python train.py --hidden_size=192 --n_experts=128 --routed_scale=2.5 --lr_router=0.00105 --head_dim=64 --rope_fraction=1.0 --qk_norm=false --attn_scale=0.125 --init_std_o=0.0602 --learning_rate=0.0113 --beta1=0.95 --warmup_steps=200 --train_tokens=527600000
Below are experts of layer 11 (counted from 0) of a mixture-of-experts language model. Rows are named router (the router's row for the expert), up (a neuron's input weights, with its number) and show model dimensions 0-63. Each number is 50 + 15 x the weight over its row's rms, rounded and kept within 0 to 99.
After each expert's rows: a language model's description of what the expert responds to. This comes from a sample of Wikipedia text that the model never trained on.

# expert 36
router:44 62 57 42 41 32 59 42 76 53 49 40 44 57 43 74 42 67 48 50 55 47 34 43 61 43 42 50 38 80 27 50 40 42 42 53 47 48 42 67 41 27 28 68 77 52 34 56 71 60 30 27 60 22 63 24 72 51 61 37 77 56 16 51
up3:49 37 60 41 60 73 62 66 55 40 61 61 33 58 39 79 60 42 60 04 40 76 54 34 69 48 73 20 54 62 31 49 45 26 48 58 37 20 67 38 42 46 32 60 63 29 89 36 71 66 59 40 42 23 59 22 46 50 65 36 44 74 67 41
up4:36 73 77 53 63 81 60 48 60 68 82 44 45 71 50 49 23 68 53 51 74 44 49 21 64 53 55 41 44 52 77 56 58 46 48 54 39 49 54 73 59 65 43 28 33 31 58 67 38 49 41 34 32 22 25 45 37 64 40 57 63 53 41 67
What it handles: Mid-word letter pairs. Short syllables inside place and personal names, such as att in Chattanooga, ar in Bucharest, an in Ibadan.

# expert 61
router:59 51 32 43 53 31 58 65 77 49 58 34 54 74 41 72 67 46 32 36 65 35 65 60 92 31 47 61 71 55 38 74 37 67 46 52 49 49 27 53 50 43 40 45 52 55 31 29 79 82 24 55 64 48 61 20 57 80 48 66 42 48 39 55
up0:55 83 39 55 56 44 07 42 47 73 43 67 55 37 75 43 67 64 50 44 47 49 56 46 54 54 42 60 76 64 58 46 44 67 47 66 55 42 48 42 57 27 21 46 45 52 30 24 33 57 32 68 60 57 35 37 82 54 40 47 40 18 59 59
up1:54 54 56 63 41 47 70 45 37 46 78 68 78 53 75 41 33 37 34 16 59 34 58 53 39 52 48 50 32 34 66 34 52 66 48 53 67 68 31 39 35 68 49 61 60 23 61 45 64 34 51 43 88 43 49 44 57 63 65 39 45 35 81 51
What it handles: Single capital letter onsets. Lone capital or small letters starting a name or word after a space or hyphen, such as Z in Van Zandt, S, H, G.

# expert 39
router:43 44 32 43 41 37 48 37 62 16 55 43 65 58 36 68 52 46 44 54 50 53 55 55 99 52 44 07 61 51 32 73 63 49 41 46 47 52 25 68 22 56 43 33 31 53 20 30 61 34 54 59 79 49 46 44 52 72 66 58 42 56 67 51
up0:81 45 42 17 80 40 47 54 08 39 78 52 52 47 58 55 29 73 47 43 36 56 52 40 55 41 57 77 54 55 22 43 36 40 45 69 54 34 46 36 43 57 64 45 69 61 57 51 62 50 32 67 38 58 55 35 39 59 56 52 34 61 59 35
up1:59 41 55 65 29 28 53 63 76 51 83 49 60 31 27 43 62 42 28 53 37 32 28 39 58 93 54 38 55 48 34 80 47 46 41 74 47 58 46 63 55 59 52 49 46 51 55 58 43 56 42 76 64 58 69 12 52 49 64 56 51 94 56 59
What it handles: Capital-letter abbreviations. Pieces of all-caps acronyms and codes plus nearby digits, such as JPL, NEAT, INSEE, USA, NRK, MF, TV.

# expert 23
router:63 19 49 71 29 45 31 46 78 03 51 36 41 73 49 56 21 40 24 32 52 50 49 21 74 66 51 54 46 74 47 68 36 47 49 54 16 28 58 40 39 44 39 34 70 54 44 20 46 54 41 32 80 33 46 41 67 74 68 49 47 48 64 45
up0:65 58 52 39 56 09 49 25 49 63 44 19 56 48 33 48 76 37 52 36 49 30 83 34 28 66 23 41 58 34 79 90 31 49 39 34 21 37 49 32 31 37 43 48 62 78 54 33 49 42 52 57 68 52 61 39 45 59 69 44 74 52 78 53
up1:30 39 42 67 54 27 33 33 63 16 54 56 37 74 22 46 27 53 52 64 70 73 43 48 50 42 59 60 61 81 64 72 59 27 60 58 40 38 47 84 66 56 58 42 59 43 62 32 53 43 57 43 58 38 77 47 70 52 84 46 42 36 32 52
What it handles: Infobox and table field labels. Field names in infoboxes, headings and table headers, such as Species:, Born, Coordinates, Personal, Title, Honors, census.

# expert 59
router:47 35 45 22 63 10 61 36 77 36 48 31 80 75 68 81 56 29 33 55 82 47 28 39 55 43 67 40 45 50 28 61 26 51 51 57 56 23 35 49 45 39 49 47 57 57 21 48 51 39 55 36 61 46 25 70 62 48 55 49 33 53 54 43
up0:49 36 59 41 43 32 43 67 62 22 33 78 35 52 38 45 73 55 59 15 43 49 52 30 35 84 42 17 39 24 55 51 45 38 57 19 45 59 57 61 61 51 47 59 20 68 35 34 61 63 34 58 69 49 41 49 61 49 67 31 16 51 48 14
up1:39 38 32 31 47 63 78 31 71 61 56 70 50 30 62 51 46 52 52 55 46 39 47 41 72 52 48 47 16 44 65 61 48 74 48 21 71 36 34 26 43 53 48 62 59 62 51 44 53 49 76 24 51 85 28 48 54 28 68 48 30 53 41 65
What it handles: Given names and sentence ends. Personal first names like Robert, David, Eric in citations and bibliographies, plus periods and line breaks ending sentences or paragraphs.

# expert 49
router:50 22 48 49 49 50 61 40 52 25 62 27 39 84 43 70 21 32 26 41 47 54 34 58 99 28 50 23 30 48 38 58 47 38 58 64 34 18 60 47 40 64 32 53 69 80 36 28 75 76 28 28 53 29 44 50 53 55 62 50 32 47 66 40
up3:46 58 53 53 42 75 47 21 55 40 71 13 19 41 40 49 71 56 37 22 70 53 48 49 45 39 42 57 51 37 36 52 61 35 53 47 52 29 71 60 63 39 27 56 45 64 29 77 51 64 30 67 30 64 59 51 50 73 35 83 62 56 39 69
up4:69 33 36 56 57 62 58 70 47 67 52 39 45 57 41 51 44 62 63 66 72 53 58 52 56 28 46 33 40 46 49 38 30 36 60 25 56 65 37 45 48 51 57 64 38 62 15 60 76 56 25 46 32 19 44 35 71 32 23 52 36 43 44 57
What it handles: Topic words and stems. Adjective or noun stems naming fields or roles before a suffix or noun, such as political, research, public, develop(er), found(ers).

# expert 30
router:58 50 59 48 59 35 59 66 77 38 58 51 84 56 41 65 41 45 40 48 66 53 35 62 45 46 38 18 42 77 38 79 25 38 49 75 61 37 45 64 41 65 39 48 48 82 34 40 52 46 55 35 62 38 42 58 59 55 57 47 43 51 59 51
up0:63 56 64 56 45 51 58 55 58 61 81 64 53 71 42 52 75 62 54 55 37 30 20 73 47 57 69 42 41 72 43 21 66 30 64 63 43 47 65 38 69 54 70 72 88 56 72 46 71 67 52 59 42 28 51 53 60 36 22 80 52 25 57 35
up1:51 63 55 47 74 44 30 36 66 32 52 51 57 40 10 48 30 61 43 54 79 47 65 62 36 58 71 41 42 46 34 80 48 31 52 50 61 44 47 75 37 56 52 63 29 62 32 62 52 50 54 51 24 59 49 50 43 42 29 52 41 62 64 61
What it handles: Biographical verbs and prepositions. Verbs and prepositions after a subject in narrative prose, such as was, became, joined, won, of, at, with.

# expert 46
router:51 43 59 53 64 43 81 65 88 24 58 22 51 60 19 80 51 46 43 54 66 51 48 52 84 37 38 37 70 62 28 52 46 41 79 69 49 34 34 63 25 45 25 66 52 54 56 49 52 56 26 46 63 30 41 25 59 58 71 59 31 54 52 54
up0:38 47 51 61 55 35 33 63 40 71 51 46 57 55 36 58 53 41 64 63 36 56 32 49 21 35 31 29 47 34 76 62 62 68 75 52 59 76 53 46 30 53 57 68 50 62 56 47 48 84 44 17 46 83 53 89 37 30 27 53 28 55 38 58
up1:59 48 43 57 23 21 11 40 69 24 46 38 59 42 26 28 73 56 46 42 72 44 41 26 28 32 55 61 63 36 57 53 76 39 63 79 53 39 44 48 37 19 39 45 56 55 62 73 19 59 74 29 53 47 49 18 41 74 59 42 37 49 99 36
What it handles: Vowel pieces in foreign names. Vowel fragments inside non-English proper names, mostly places and people, such as Zih-u-atanejo, Argente-u-il, Éd-ou-ard.

# expert 47
router:29 61 54 31 54 57 64 37 69 42 55 42 69 71 49 53 51 45 44 42 50 38 29 54 58 45 70 55 69 42 49 67 57 52 45 58 62 27 43 57 40 45 33 40 71 39 41 53 66 64 49 53 76 56 40 32 65 70 73 49 53 61 39 46
up0:43 37 68 37 01 72 52 41 40 36 38 62 63 49 81 66 53 73 52 25 65 48 43 66 51 47 90 21 40 45 65 48 46 32 53 69 59 64 35 82 53 43 31 39 52 57 40 43 51 46 61 65 61 47 33 43 80 72 47 35 54 69 36 51
up1:36 63 65 44 58 51 58 34 73 41 44 61 78 70 32 33 69 49 74 53 55 44 36 51 60 59 49 45 57 55 71 39 44 60 36 45 54 45 36 42 51 45 51 19 62 41 50 44 42 35 65 51 61 82 19 10 56 54 60 51 73 78 67 59
What it handles: Initial letters of foreign names. First letters of proper names or uncommon words, often foreign, like P in Pius, Ch in Chrysanthos, v in vassals, F in Friesian.

# expert 4
router:62 53 43 77 56 51 63 37 61 50 50 54 66 40 13 78 58 54 26 46 46 37 28 29 50 59 40 35 67 42 38 78 34 37 41 44 72 46 37 58 28 40 54 33 72 67 37 53 75 50 48 51 74 27 25 43 59 48 49 56 40 68 66 34
up0:49 38 47 56 55 57 30 57 71 72 46 42 59 98 28 67 83 38 42 44 43 38 51 63 59 33 58 50 62 61 65 63 60 47 39 48 47 43 42 43 70 30 27 25 65 86 61 48 31 37 57 59 55 40 31 24 39 43 43 74 58 22 55 39
up1:42 42 65 60 54 45 55 35 50 38 61 58 38 46 38 45 39 59 65 51 57 34 30 46 42 30 85 59 62 39 54 46 68 31 56 48 32 43 44 70 70 44 67 62 81 47 13 38 68 22 36 41 30 51 53 45 49 64 46 54 70 77 70 58
What it handles: Table row delimiters. Pipe characters opening new table rows, plus month names and percent signs in sports results, census and election tables, such as | Win.

# expert 17
router:54 42 48 58 48 36 53 39 79 65 52 28 69 60 49 66 54 36 29 48 48 40 41 56 39 50 62 42 56 63 45 74 43 45 36 62 42 21 42 65 57 71 41 25 40 59 31 43 45 95 56 46 35 41 43 58 60 60 46 57 20 67 66 44
up0:46 47 52 23 47 36 46 50 37 61 35 34 59 40 45 47 44 42 73 11 50 48 58 37 75 58 48 57 56 56 55 47 65 36 65 83 59 43 49 36 36 30 31 62 35 24 29 66 57 56 38 58 37 30 42 59 56 57 30 66 74 26 31 47
up1:57 54 74 26 61 56 51 54 69 34 44 77 57 42 43 46 50 71 76 53 64 71 43 42 52 51 53 29 57 62 52 60 34 71 61 50 46 76 93 47 33 69 49 85 41 54 37 20 22 40 60 76 48 78 52 43 39 90 58 47 60 59 50 14
What it handles: Sentence-ending punctuation. Periods, commas, closing quotes and parentheses ending clauses or titles, especially combined marks such as ", ". and ).; also table pipes.

# expert 57
router:46 63 62 46 49 28 78 33 74 44 52 31 77 77 34 57 55 52 33 40 40 25 13 55 70 67 26 49 68 57 55 77 47 19 63 62 48 30 56 42 65 52 51 55 35 56 45 17 57 99 37 46 58 49 28 51 66 42 54 38 64 57 43 64
up0:47 57 66 65 49 34 34 46 62 44 49 46 61 39 31 74 50 65 63 38 27 22 67 52 64 29 43 62 34 72 74 39 45 34 57 52 56 58 49 25 51 29 64 22 68 27 51 55 58 33 64 73 40 63 50 31 74 53 55 62 52 46 48 28
up1:57 50 56 44 53 31 57 58 47 61 63 53 61 53 61 52 09 60 59 64 28 58 75 50 47 34 42 44 32 34 25 53 20 60 52 62 21 54 54 74 56 61 40 48 43 27 41 49 50 47 44 46 63 56 64 58 48 65 64 34 64 61 74 92
What it handles: Word starts, line breaks. First pieces of ordinary words split into subwords, like st-ones, h-ardships, cl-, elect-rified, plus line breaks and section == markers.

# expert 12
router:45 54 35 47 57 53 61 37 88 38 58 41 69 74 33 67 48 09 54 58 49 32 28 36 88 67 51 25 53 64 48 55 53 42 46 66 53 28 30 76 55 52 41 57 50 58 30 48 51 41 48 41 73 51 56 64 62 59 62 50 51 40 36 53
up0:59 72 42 83 46 64 76 67 52 59 53 48 47 50 42 51 71 30 64 70 50 62 44 49 65 47 35 53 26 46 40 56 57 73 65 38 51 68 49 59 69 53 46 54 64 58 32 54 68 51 55 38 55 31 66 26 43 60 69 49 66 67 34 63
up1:38 59 46 48 68 50 48 57 42 53 54 25 54 54 62 73 19 44 35 57 47 41 44 30 75 43 28 51 99 39 45 48 38 32 57 43 56 21 45 42 71 30 46 70 66 32 87 49 39 57 30 54 70 60 68 31 47 48 50 70 18 50 60 55
What it handles: Single capital letters. Lone capital letters beginning names, initials or table codes, such as K, J, Y, X, often after a pipe or comma.

# expert 38
router:49 38 38 50 46 40 60 38 58 29 44 40 66 57 31 57 54 42 36 41 51 35 24 47 67 65 59 06 65 71 34 56 39 15 37 50 43 31 34 72 59 63 65 45 63 60 58 39 75 58 30 39 63 37 49 63 79 76 58 46 19 88 63 61
up0:67 45 72 54 61 47 51 46 38 25 55 46 74 31 58 24 53 44 71 51 70 65 42 31 33 68 51 42 27 21 28 60 50 77 57 58 83 66 48 35 59 41 46 49 37 70 75 41 52 53 59 47 52 55 39 43 64 72 60 39 25 62 58 55
up1:62 38 78 55 33 77 36 15 53 68 45 51 86 64 49 42 46 55 77 52 41 27 50 41 71 67 60 55 53 61 40 52 43 38 31 50 15 39 54 28 52 62 45 52 50 36 48 50 45 35 38 50 39 42 35 44 71 40 27 73 37 77 90 96
What it handles: Sports terms. Sports vocabulary in match and career accounts, such as football, touchdown, home run, scored, yards, loan, left-handed, League, Cup.

# expert 55
router:56 27 48 51 47 31 50 42 88 46 53 38 65 68 47 62 62 55 41 45 44 64 59 49 65 58 46 71 43 29 48 51 37 44 43 52 45 52 35 78 34 80 57 46 40 58 23 38 75 73 60 41 70 39 66 55 33 62 65 43 44 83 49 75
up0:57 60 72 52 42 36 41 51 47 13 63 36 41 56 74 38 53 70 33 54 38 25 39 69 49 56 53 53 32 50 51 77 36 55 70 43 34 49 41 13 35 51 47 54 64 48 74 28 61 68 47 47 33 36 48 52 40 63 35 29 27 69 68 36
up1:65 69 51 54 84 58 41 76 40 17 25 59 46 76 76 28 29 45 21 84 60 43 50 22 51 61 23 48 50 84 74 36 38 37 40 43 24 67 57 58 33 77 39 52 47 44 45 51 73 40 51 33 82 53 52 30 37 35 45 38 68 81 37 24
What it handles: Parentheses and foreign scripts. Opening brackets before years or born, spaces before years, and bytes of Greek, Thai, Chinese and Japanese script.

# expert 21
router:52 39 39 63 63 40 61 25 72 29 49 38 66 52 40 66 46 52 30 24 54 62 15 37 99 36 37 28 43 60 44 41 45 31 24 37 47 38 41 77 37 62 62 72 38 43 26 39 49 43 32 38 66 27 36 52 52 75 62 47 55 55 53 45
up0:69 37 42 77 45 47 35 62 93 64 58 62 45 26 47 52 59 49 56 52 52 45 27 42 99 57 51 57 29 57 49 49 43 34 26 27 25 48 67 53 48 54 65 52 48 46 29 50 49 24 44 61 41 49 48 50 40 89 56 44 60 40 61 28
up1:39 37 67 55 48 33 61 53 49 27 50 56 55 54 46 51 49 50 49 48 56 42 45 36 60 38 27 28 59 65 61 59 36 40 44 56 41 32 54 70 60 62 53 60 33 78 60 39 39 18 61 51 52 47 73 17 76 66 61 51 47 66 07 71
What it handles: Place name endings. Place and club names, whole or as word-final pieces, such as London, York, Carolina, Ajax, Antwerp, Partizan, Sacramento.

# expert 5
router:46 51 43 32 65 18 63 37 57 35 32 41 67 66 49 86 26 44 23 46 51 39 47 46 99 48 71 33 40 49 51 57 35 39 36 61 19 33 43 42 41 63 47 42 63 62 45 29 42 50 32 56 86 14 52 61 64 68 56 45 41 78 73 50
up0:50 59 59 52 57 78 69 50 46 73 78 72 33 63 63 63 57 61 20 46 64 39 47 53 83 38 45 63 62 51 46 52 37 57 61 68 23 32 64 33 80 53 54 36 59 54 54 46 66 53 65 59 82 48 43 71 36 56 58 42 55 46 75 52
up1:21 52 64 52 32 70 65 31 32 43 64 45 62 54 37 50 31 54 67 54 43 57 41 65 64 67 45 31 26 44 65 26 43 33 38 56 43 70 49 70 52 40 33 54 49 63 31 46 50 81 46 60 55 56 53 65 43 35 36 52 66 69 91 40
What it handles: Institutional and political adjectives. Nouns and adjectives naming governments, states, armies and nations, e.g. general in general election, Royal Lancers, Mississippi State Senate.

# expert 29
router:55 44 56 47 61 34 58 30 60 52 51 20 71 53 34 44 45 34 32 28 56 52 52 26 50 58 46 11 66 67 45 80 27 20 50 46 49 35 30 69 38 53 40 47 68 63 38 42 32 57 64 40 80 38 43 47 42 83 47 62 27 63 35 57
up0:76 41 52 37 41 61 40 52 30 57 86 30 45 69 70 27 64 65 53 36 50 45 78 43 60 44 30 37 63 58 57 66 11 63 62 45 43 85 40 41 67 80 26 50 56 56 45 52 51 70 58 42 78 59 45 59 37 57 27 36 40 61 92 74
up1:33 34 65 55 46 27 42 75 66 67 35 26 73 37 42 51 52 29 45 49 72 87 68 32 66 43 62 28 43 62 34 65 56 29 44 49 65 72 38 56 52 57 71 53 57 55 60 65 27 74 47 79 51 59 69 45 49 40 49 61 38 51 28 80
What it handles: Sports biography narrative. Tokens in athlete and career biographies: sentence-initial He, career headings, verbs like played, worked, and words like footballer, college.

# expert 18
router:60 48 14 57 60 52 62 50 88 51 58 31 68 74 54 61 43 24 29 59 54 53 37 54 77 47 43 53 43 56 11 42 30 53 42 70 26 30 33 48 50 66 31 48 41 70 44 44 50 65 47 32 55 43 38 59 46 38 51 66 34 64 46 46
up0:56 78 34 66 71 81 52 58 56 38 48 56 07 42 59 42 47 54 68 67 51 30 42 35 36 58 54 50 27 53 54 46 44 38 72 50 55 61 32 21 59 48 78 26 46 41 46 50 23 43 32 50 54 44 48 67 37 51 42 59 40 43 43 42
up1:73 55 03 29 30 46 39 43 69 41 63 37 40 55 54 44 65 55 41 47 49 35 47 44 29 22 59 54 37 04 26 29 41 40 49 44 30 53 53 38 48 43 61 52 53 45 44 62 42 54 44 52 31 70 23 50 26 51 57 36 51 50 54 38
What it handles: Inner name syllables. Middle pieces of foreign proper names, places and taxon names, such as ab in Sabroom or k in Soukalová.

# expert 53
router:59 34 57 52 42 26 60 46 43 44 59 40 41 58 51 72 54 34 23 37 60 53 41 36 99 21 41 27 27 37 39 48 39 36 51 65 34 38 48 49 51 41 50 54 51 54 40 31 58 62 49 28 74 25 28 68 76 51 62 71 35 51 60 34
up0:27 61 58 66 57 56 42 56 27 64 33 37 64 68 53 35 51 39 50 67 63 73 41 52 66 96 63 52 76 48 31 56 49 40 38 52 60 63 21 48 39 38 52 61 54 56 47 64 45 50 63 64 38 84 58 48 40 53 90 67 39 38 54 46
up1:28 11 39 67 27 53 50 70 65 60 50 46 35 71 45 48 27 63 51 31 60 51 45 38 58 48 61 42 29 42 51 22 44 51 61 42 56 64 45 50 22 79 42 42 42 33 37 34 73 51 61 45 28 25 57 40 59 34 20 53 36 38 54 83
What it handles: Descriptive adjectives and suffixes. Adjectives and adjective suffixes in expository prose, such as various, social, these, -ical, -ous, -ing endings like ripening, arid.

# expert 28
router:62 44 44 30 41 40 58 51 65 53 31 50 92 76 40 71 46 50 38 47 64 31 36 45 53 35 58 47 37 68 62 61 45 48 42 63 31 56 40 67 52 48 38 56 48 70 33 58 47 33 24 49 77 47 23 54 67 51 65 49 34 59 71 44
up0:55 59 60 59 56 51 66 66 65 45 79 60 54 71 64 66 65 53 71 62 55 33 59 47 25 63 32 45 40 77 77 43 53 61 34 53 39 55 63 53 73 36 61 38 50 85 80 60 27 35 77 52 56 53 59 45 53 53 57 51 34 12 24 09
up1:53 55 63 59 52 63 50 48 88 39 24 37 65 63 26 53 63 76 40 34 65 31 31 36 49 39 68 44 50 55 61 67 60 72 49 81 51 37 26 55 47 43 66 70 58 48 54 66 16 51 68 46 64 71 55 67 66 66 48 57 33 62 03 51
What it handles: Structured field separators. Pipes, colons, hyphens and equals signs separating fields in tables, taxonomy infoboxes and headings, plus "by" before authors, as in Binomial name:.

# expert 45
router:30 46 43 56 54 34 51 53 73 40 39 44 68 77 44 57 41 57 30 45 74 48 37 38 67 63 58 26 56 76 42 43 29 26 50 51 46 32 34 88 41 55 31 54 66 35 27 28 46 50 57 37 33 45 41 44 58 56 53 47 26 57 33 42
up3:32 45 41 49 43 37 38 30 55 31 50 37 57 42 50 64 37 50 47 77 46 40 94 75 43 41 48 34 49 51 42 39 61 51 62 45 52 58 79 62 36 54 71 58 65 47 49 45 53 51 57 18 33 67 70 74 61 56 80 60 28 51 61 45
up4:56 39 56 46 30 40 44 48 28 34 68 50 39 47 52 68 25 33 55 39 68 37 45 34 54 29 28 46 45 56 71 62 46 17 43 30 76 56 39 61 51 71 80 57 84 41 56 43 82 24 22 38 49 42 60 65 33 50 48 40 54 31 36 77
What it handles: Personal names, pronouns. Person surnames and name endings like Wilson, -ović, Radford, and subject pronouns he, she, who in biographies.

# expert 33
router:47 47 37 51 53 56 43 62 93 50 40 60 64 71 61 62 41 52 03 37 41 41 31 44 43 32 59 28 54 44 55 63 45 41 61 68 56 38 40 59 43 56 28 36 21 79 31 29 60 50 46 39 43 34 37 53 51 39 56 45 39 45 48 40
up0:36 29 53 41 56 45 51 36 56 58 30 58 76 41 42 54 55 57 16 48 67 36 90 29 51 60 36 42 55 92 67 41 51 44 67 57 49 49 35 37 48 55 61 60 57 44 34 50 69 53 49 71 40 48 59 23 49 48 53 60 28 55 62 54
up1:49 55 53 51 57 64 36 35 50 36 63 30 39 59 57 47 48 60 24 41 66 91 49 18 27 66 44 24 40 50 57 27 42 58 68 30 61 47 46 61 60 49 52 50 50 71 40 40 38 35 58 61 57 30 52 40 52 63 57 46 35 64 33 35
What it handles: Table and list separators. Column bars, semicolons and commas ending cells or items in filmographies, credits, chart tables and Yes/No lists, plus Nominated, vocals.

# expert 24
router:51 39 59 68 59 48 64 37 82 46 29 43 70 69 49 49 75 33 27 35 61 33 43 40 61 38 48 48 33 53 79 60 54 54 51 36 47 58 34 69 35 45 53 31 39 72 42 28 62 68 37 25 80 51 48 25 77 62 74 45 37 66 41 48
up0:37 47 38 55 47 61 88 63 32 47 31 00 52 57 44 35 62 55 34 27 63 50 73 39 47 31 53 43 37 39 78 44 46 48 45 80 56 31 50 48 43 57 35 35 52 45 25 23 61 61 49 66 87 67 35 30 27 48 76 67 44 61 57 62
up1:57 60 26 64 43 38 66 65 53 33 22 44 45 71 35 40 57 44 44 22 21 37 68 48 29 29 40 31 19 69 19 54 82 54 45 66 62 33 57 68 29 58 71 56 24 59 44 66 52 50 46 42 63 49 30 57 81 28 22 59 42 66 38 50
What it handles: Infobox list fields. Dash bullets opening infobox lines like Born, Died, Country, plus University, North, National and of in institution and place names.

# expert 19
router:59 48 34 64 63 34 55 64 64 31 43 43 67 98 67 71 44 40 29 29 55 44 28 40 99 30 37 63 38 55 43 58 34 45 43 64 50 43 26 54 40 40 57 60 46 56 26 30 72 44 44 38 56 18 45 60 47 50 73 41 41 51 63 54
up0:50 59 49 45 52 60 55 41 71 53 64 29 72 35 53 71 42 74 63 29 62 53 65 31 71 42 58 56 43 70 18 59 54 55 20 46 93 53 45 69 41 49 32 53 58 23 67 55 27 54 47 47 75 46 36 52 57 65 62 38 42 39 70 55
up1:58 49 39 69 63 32 09 58 51 75 50 32 47 39 53 71 51 65 29 51 78 48 52 17 54 69 03 57 52 66 66 74 43 34 39 62 35 50 57 63 30 46 61 68 56 43 24 42 65 59 62 56 78 28 28 28 43 37 80 52 59 68 41 42
What it handles: Descriptor and category endings. Last word or suffix of a descriptor in lists and infoboxes, such as politician, footballer, -idae, -ism, Animalia, Airport.

# expert 42
router:48 34 43 45 37 42 68 29 84 30 61 47 50 68 29 72 63 24 32 45 34 45 28 24 70 55 59 41 61 59 39 80 30 51 61 47 53 29 29 57 55 46 33 49 57 64 32 14 38 57 48 32 62 57 47 50 53 49 41 50 35 39 74 47
up0:27 49 58 39 22 53 41 55 65 46 67 50 81 65 37 50 64 45 57 54 38 53 72 25 60 42 40 51 54 71 56 11 36 46 28 47 65 35 36 52 23 44 58 58 40 52 66 80 62 48 56 47 69 44 50 59 43 44 39 53 27 34 44 68
up1:32 50 36 32 41 40 45 72 64 49 36 57 32 48 48 47 76 85 39 49 52 22 51 60 45 38 38 19 46 72 53 29 73 64 57 43 60 53 25 62 66 48 36 37 70 95 45 41 44 52 25 34 28 59 44 53 53 60 35 38 57 45 32 41
What it handles: Digits in tables. Single digits and spaces in scores, years, coordinates and table numbers, plus table words like Final, Sheet, Won, See.

# expert 48
router:46 63 38 44 55 25 42 47 69 47 41 23 61 47 35 65 67 51 22 40 73 37 48 50 99 50 70 24 55 63 50 67 34 46 42 51 37 33 45 66 58 65 50 66 58 37 42 38 64 32 36 37 59 41 51 50 67 55 68 53 46 34 62 55
up0:49 78 40 34 42 59 42 41 52 32 30 49 26 28 43 51 65 45 47 19 47 39 74 47 44 63 38 55 18 40 57 65 65 23 46 57 56 52 48 58 44 67 48 38 75 39 66 35 24 49 46 54 49 48 72 65 48 51 51 63 51 27 65 51
up1:47 24 46 45 59 64 52 69 51 46 34 47 56 62 58 60 50 42 32 46 36 56 74 84 67 71 22 60 71 65 43 54 41 41 71 19 36 38 66 29 52 66 65 28 59 69 38 36 49 25 53 86 37 43 42 36 93 62 49 41 54 55 49 62
What it handles: Last words of names. Closing words of titles, streets and names, such as Night, Love, Street, River, Avenue, High, Men, in songs and films.

# expert 50
router:48 50 25 57 48 35 36 57 99 17 57 24 50 64 32 71 75 43 36 36 41 58 37 57 76 56 50 29 59 80 59 64 44 46 49 51 38 28 33 61 63 36 37 69 57 56 30 58 48 46 32 53 72 83 46 29 53 42 75 50 23 64 43 64
up0:43 46 56 61 78 41 77 65 27 40 40 52 48 41 68 43 63 41 30 52 52 43 62 73 37 70 50 38 65 63 35 39 35 36 19 79 28 69 31 57 62 63 35 52 62 44 11 68 58 42 40 55 50 23 68 28 51 44 46 49 55 32 44 34
up1:46 42 45 60 39 39 38 39 82 39 60 38 37 44 57 38 57 55 25 53 33 43 43 59 49 72 58 20 62 43 67 54 36 30 41 48 77 36 61 82 73 51 60 55 32 31 40 55 32 24 45 72 49 44 14 59 57 50 44 43 48 75 30 53
What it handles: Romance-language names. Pieces of Spanish, Portuguese, French and Italian names and places, such as José, Carvalho, Atlético, Notre Dame, sur, de.

# expert 35
router:51 43 60 66 74 53 42 47 86 44 48 52 60 85 38 54 58 42 49 55 52 46 41 35 59 47 46 25 47 48 59 56 61 39 27 69 60 48 18 64 46 42 42 44 64 65 53 26 51 43 43 37 91 43 30 47 75 62 66 57 28 71 62 59
up0:43 55 58 66 69 54 49 38 47 57 50 42 52 29 65 62 28 46 51 36 53 53 61 58 44 51 73 55 25 28 53 55 55 36 34 52 50 42 77 44 48 33 80 61 49 74 68 19 54 14 38 50 54 11 34 30 72 60 61 62 51 60 63 10
up1:44 51 38 52 28 68 36 60 36 62 46 36 42 51 31 34 40 48 42 58 67 42 48 49 46 48 37 44 66 67 67 45 24 50 50 50 84 51 22 47 29 68 59 56 41 48 75 45 57 22 45 50 28 37 72 67 65 61 92 21 48 51 56 66
What it handles: Single letters and table cells. Isolated capital or lowercase letters starting word pieces (W, F, B, f) and table pipe separators, often in sports and statistics tables.

# expert 54
router:28 53 55 35 63 47 51 37 93 28 45 41 44 67 50 60 32 43 27 42 54 55 54 48 51 42 46 36 37 69 34 99 44 43 53 44 55 47 35 50 37 46 59 39 73 53 42 36 72 47 73 29 71 34 54 23 67 75 66 29 21 43 42 66
up0:14 64 44 47 59 70 60 44 73 41 52 37 50 46 54 39 47 43 51 69 49 63 67 45 28 44 38 61 86 45 45 45 61 37 52 53 67 40 52 42 46 54 27 58 63 30 70 41 55 61 78 30 46 42 86 29 77 57 46 46 56 50 48 54
up1:52 62 63 42 25 58 71 49 52 46 31 36 43 78 63 49 75 62 38 75 77 29 65 59 34 68 55 32 29 54 21 66 56 69 41 65 25 80 91 62 49 72 43 60 47 73 42 48 53 49 45 55 37 41 68 42 51 46 64 61 61 56 75 44
What it handles: Line breaks and headers. Line breaks, spaces and section-header starts in infoboxes, tables and headings, such as Career, Genre, Born, Release.

# expert 0
router:55 54 36 32 59 36 44 42 55 32 34 41 41 54 51 60 68 32 32 28 61 37 29 42 85 53 69 46 51 44 48 84 31 41 23 50 21 34 33 69 28 47 42 62 39 56 32 43 78 43 31 34 76 40 44 51 62 57 39 36 39 27 41 50
up0:78 65 48 75 54 56 51 61 62 39 43 45 39 49 52 39 42 61 25 50 82 53 48 47 40 51 14 19 54 36 47 67 25 52 46 65 39 39 44 44 37 57 03 65 50 60 26 50 66 49 60 31 62 62 54 45 50 58 23 31 32 75 33 54
up1:61 53 53 49 43 32 45 38 23 28 32 53 49 57 47 41 56 44 52 53 56 36 62 56 50 56 45 49 59 50 65 74 25 73 47 48 69 68 42 68 47 41 47 59 52 68 68 14 53 46 45 78 51 42 41 48 52 51 43 36 37 48 55 71
What it handles: Title words in names. Capitalized words inside titles of works, battles, wars and awards, such as War, Battle, Best, Love, Night, Women.

# expert 7
router:66 24 55 49 42 28 71 42 45 40 41 41 70 71 42 66 55 15 36 49 53 33 34 44 99 64 51 43 55 62 36 62 44 45 32 40 33 31 32 31 38 41 27 51 38 70 18 18 54 55 42 33 61 12 32 56 54 75 57 49 40 41 40 57
up0:46 25 38 74 76 25 50 72 55 30 60 54 50 63 43 72 65 38 45 49 37 40 60 46 47 57 58 52 38 49 64 32 81 40 74 42 52 46 35 70 59 42 52 30 41 55 44 32 49 60 79 75 77 24 54 44 60 44 40 73 43 56 63 53
up1:56 52 77 34 58 51 35 67 53 48 56 44 46 48 72 73 32 61 55 28 35 61 58 79 78 41 34 47 14 63 46 46 59 47 55 64 73 57 69 39 31 53 59 44 42 62 57 27 53 63 18 51 70 70 66 40 49 78 86 75 52 49 64 26
What it handles: Head nouns after determiners. Common nouns right after the or a, such as season, area, number, series, role, often followed by of.